Weights of a small mixture-of-experts language model, trained from scratch on English Wikipedia: 10 layers, 128 experts in each of 10 layers.
Below are experts of layer 2 (counted from 0) of a mixture-of-experts language model. Rows are named gate (a neuron's input weights, with its number), up (a neuron's input weights, with its number) and show model dimensions 0-255. Each number is 50 + 15 x the weight over its row's rms, rounded and kept within 0 to 99.
Before each expert's rows: "comes after" lists some tokens at least twice as common just before its tokens as in all text; "mostly gets" lists some tokens that are sent to it at least half of the time. This comes from a sample of Wikipedia text that the model never trained on. Tokens count by the router's weight.

# expert 52
comes after: " ", "0 ", "1 ", "2 ", ") ", "3 "
mostly gets: "| ", "); ", "; ", "=", "/ ", "==== "
gate0:66 62 54 42 67 33 50 65 96 31 67 39 57 57 71 24 56 55 25 64 46 33 41 51 71 91 64 69 36 54 48 39 62 60 22 77 45 58 58 52 23 59 39 80 47 28 64 46 65 35 71 44 57 60 52 57 59 54 61 38 33 71 33 37 49 50 80 63 50 40 55 45 52 24 48 47 20 52 56 41 52 67 51 48 48 42 44 39 20 49 48 66 34 56 46 94 53 37 28 54 54 37 61 35 63 57 67 56 31 25 43 37 64 38 46 84 44 35 41 43 41 39 56 51 37 75 53 55 46 41 36 68 58 56 62 69 49 35 48 35 50 51 71 68 73 63 49 50 51 64 43 20 25 47 72 41 75 71 37 41 54 44 50 19 38 27 55 15 61 43 37 26 55 53 54 69 54 56 43 49 64 61 54 83 55 56 78 48 67 43 55 54 60 52 62 46 64 76 47 59 57 52 26 43 61 34 37 19 25 42 54 23 41 55 46 17 17 50 62 49 46 21 49 64 43 64 67 56 18 55 48 50 66 28 52 37 55 46 41 71 38 33 66 47 73 60 52 47 27 48 33 57 68 58 61 46
up0:42 36 17 29 69 80 56 30 50 53 43 41 57 40 61 41 28 71 74 44 33 85 51 48 67 56 47 42 35 68 48 49 60 62 70 70 33 36 60 54 79 51 40 31 25 92 39 32 61 30 69 42 60 42 55 59 41 47 27 37 29 56 57 38 52 51 57 42 57 39 52 74 52 40 40 30 57 61 63 37 55 59 63 53 37 44 74 15 57 06 50 65 37 63 21 43 29 44 55 25 52 51 48 44 40 58 78 44 27 44 23 37 58 75 26 46 48 40 68 41 36 53 53 35 55 63 66 63 31 46 59 67 65 31 41 40 58 58 41 47 28 81 57 64 57 45 57 34 38 25 42 51 65 25 46 67 45 55 44 52 51 28 39 32 49 60 49 82 60 44 37 64 45 36 37 52 39 45 57 44 33 57 27 77 47 54 37 59 42 24 23 73 51 63 11 48 53 48 37 72 44 58 48 40 66 53 41 50 55 55 71 57 59 51 50 43 53 45 51 15 55 72 59 33 71 29 27 66 46 44 51 53 44 61 74 30 54 62 42 50 32 53 32 39 63 49 66 40 75 61 76 63 82 37 59 17

# expert 97
comes after: "| ", "V", "T", "K", "G", "H"
mostly gets: "John ", "Sh", "James ", "George ", "William ", "David "
gate0:48 46 40 47 30 55 45 50 84 41 47 64 73 46 51 42 63 49 52 79 62 47 42 62 65 72 46 45 55 50 35 22 53 60 36 56 67 54 26 55 40 58 52 57 18 57 59 78 80 64 53 37 38 82 62 76 51 54 45 57 41 52 30 45 45 50 44 30 27 54 26 66 49 50 44 31 48 27 34 58 54 61 36 48 56 70 63 59 57 64 59 59 44 60 78 55 24 43 27 60 57 44 67 60 46 55 19 49 47 44 55 49 42 57 64 52 28 32 84 66 32 62 73 48 63 38 40 76 41 55 28 39 57 75 53 64 57 54 47 17 55 57 42 55 70 35 42 46 48 52 44 24 55 73 87 70 29 48 48 58 56 76 51 47 64 35 67 61 22 56 64 45 77 61 25 56 55 70 43 64 47 33 62 63 84 34 68 46 43 71 80 46 36 64 59 31 16 65 46 48 59 48 60 62 57 39 54 65 71 46 53 60 60 58 53 25 36 35 59 58 56 42 70 25 55 40 79 25 28 61 63 71 49 57 61 27 46 29 70 46 50 34 36 26 21 40 51 67 39 70 53 27 96 47 54 40
up0:44 66 65 38 54 44 63 54 74 67 40 43 67 60 41 62 76 47 55 61 66 47 49 42 47 49 48 62 66 59 28 51 62 59 30 69 54 56 20 49 48 69 61 44 52 70 49 24 52 74 71 32 32 28 46 59 54 41 41 42 74 73 75 55 58 52 68 27 39 47 44 58 38 48 38 27 55 49 41 73 45 39 44 36 36 42 24 60 49 29 51 39 46 69 56 35 49 12 68 63 49 52 30 57 23 28 53 80 60 36 48 37 37 40 64 61 36 51 33 63 45 41 53 57 45 23 34 69 54 57 44 67 68 51 52 77 58 48 43 67 26 50 65 41 41 49 22 52 62 27 42 79 71 34 37 65 57 61 57 76 53 71 35 39 68 49 58 42 23 84 33 54 69 70 49 59 77 70 77 28 37 61 13 57 47 29 57 56 42 66 49 33 29 55 53 83 15 51 66 40 63 35 54 57 88 52 36 45 47 54 78 36 38 29 50 47 38 59 52 71 49 55 66 38 54 45 65 43 45 56 63 61 37 14 64 41 18 83 64 55 45 37 55 55 19 48 48 63 42 41 64 60 48 27 33 38

# expert 113
comes after: "I", "M", "F", "U", "Y", "T"
mostly gets: "J", "Rom", "R", "Tom", "BC", "Pat"
gate0:73 34 52 40 59 27 47 54 44 52 34 63 33 62 38 41 39 13 68 16 69 45 65 58 41 73 51 56 43 49 28 80 28 43 54 10 55 47 20 50 62 86 42 28 71 55 61 38 84 35 30 34 55 46 38 58 57 73 40 55 49 54 41 57 50 55 63 62 14 87 64 61 63 63 50 45 46 35 42 82 63 34 63 48 34 64 57 46 53 62 58 60 66 63 48 73 69 43 49 38 50 70 75 42 44 55 52 34 44 57 50 57 46 67 32 41 40 72 70 42 35 50 39 34 75 61 68 55 70 55 62 60 36 27 81 24 38 56 40 75 33 29 61 42 51 42 50 36 53 28 37 42 64 70 49 44 45 36 57 67 62 69 49 46 51 36 36 67 55 61 45 58 44 47 75 43 39 49 69 40 46 46 19 49 35 32 48 36 71 55 39 65 52 32 45 56 71 40 28 83 67 43 66 69 76 45 65 32 50 53 57 45 61 64 58 18 62 37 36 61 19 63 61 83 65 34 57 44 47 58 62 48 30 56 62 62 69 48 50 58 61 45 49 45 84 41 16 55 50 62 53 30 55 45 32 72
up0:29 51 33 39 62 67 61 64 53 65 49 65 24 52 48 46 52 56 60 45 39 64 75 62 49 30 27 59 47 58 71 45 46 21 30 66 27 54 43 59 62 69 56 48 22 35 54 36 52 50 23 55 48 49 57 63 54 14 74 45 78 40 53 56 49 39 31 40 71 12 35 60 44 35 36 51 52 51 66 81 61 50 49 89 54 51 62 38 51 34 51 48 71 67 21 62 05 54 46 68 64 37 56 41 26 32 50 58 38 29 49 66 62 34 59 34 72 39 56 61 32 67 43 83 54 41 45 58 41 46 56 43 25 69 57 50 37 23 62 45 64 50 42 34 44 37 55 64 81 70 43 34 56 40 18 50 50 46 68 70 51 41 60 65 74 52 29 49 42 33 33 36 27 41 42 40 66 63 51 69 68 56 54 47 33 57 42 47 58 64 55 71 44 35 42 42 55 75 63 54 47 79 41 53 39 42 39 59 42 44 32 67 49 50 37 37 52 86 55 59 28 43 36 48 68 46 41 66 71 64 28 74 64 42 33 49 43 48 32 85 39 56 84 64 56 23 37 74 53 31 85 49 49 66 45 73

# expert 33
comes after: "the ", "a ", "and ", "The ", "s ", "Star"
mostly gets: "r", "Dr", "Er", "Tr", "transl", "Christ"
gate1:30 42 54 45 44 30 24 61 45 44 78 63 49 64 51 52 38 29 57 66 70 53 61 80 62 51 74 41 60 49 46 64 20 51 30 79 75 43 56 59 56 40 80 42 53 54 44 44 42 60 55 35 23 70 66 25 62 55 45 61 45 58 59 20 21 60 72 43 45 61 44 48 66 49 63 68 46 32 34 56 50 56 63 65 33 40 73 52 59 62 52 56 63 45 67 50 57 61 45 62 53 60 62 58 53 53 67 66 33 29 20 61 50 59 69 65 70 51 47 34 40 78 67 47 60 60 77 60 77 59 27 59 70 80 46 47 57 48 53 60 44 50 55 40 69 52 34 40 31 69 34 69 46 49 26 38 48 39 60 30 46 47 43 59 46 22 26 55 60 50 30 46 27 56 58 47 30 45 76 84 55 44 68 52 51 43 25 66 24 46 59 48 43 59 21 58 36 69 28 31 66 33 29 50 47 02 47 46 48 88 46 42 47 40 44 36 58 24 50 29 44 61 65 46 54 65 87 49 68 50 30 58 21 33 53 60 33 61 67 60 83 51 75 55 67 59 23 50 30 66 47 66 31 60 37 46
up1:48 61 65 41 39 31 59 57 40 28 50 48 67 26 45 68 35 59 17 52 61 73 46 53 46 31 49 52 42 68 66 55 58 48 67 40 39 27 41 57 39 42 36 36 78 38 67 62 11 59 45 34 45 91 43 56 51 57 52 62 60 11 51 48 58 47 69 47 48 74 57 55 46 69 80 35 77 68 75 46 28 40 65 48 88 73 46 44 84 27 24 58 13 70 38 34 38 57 67 55 34 83 66 41 47 44 50 40 71 59 45 73 67 54 53 49 54 38 50 64 98 64 53 70 22 46 42 59 72 72 52 52 49 15 66 44 56 75 68 44 44 42 26 29 52 62 48 51 59 55 46 48 54 36 52 44 49 53 57 48 36 25 57 66 41 59 52 51 35 39 53 47 89 54 51 46 66 28 37 32 61 58 41 36 56 58 40 60 46 64 41 30 52 43 58 58 37 57 55 53 54 38 57 70 51 24 49 41 58 50 53 55 75 41 48 29 24 50 48 30 40 58 53 36 17 71 59 53 62 71 85 44 39 68 25 45 52 61 62 56 56 44 58 67 39 33 58 62 63 68 59 39 29 37 36 37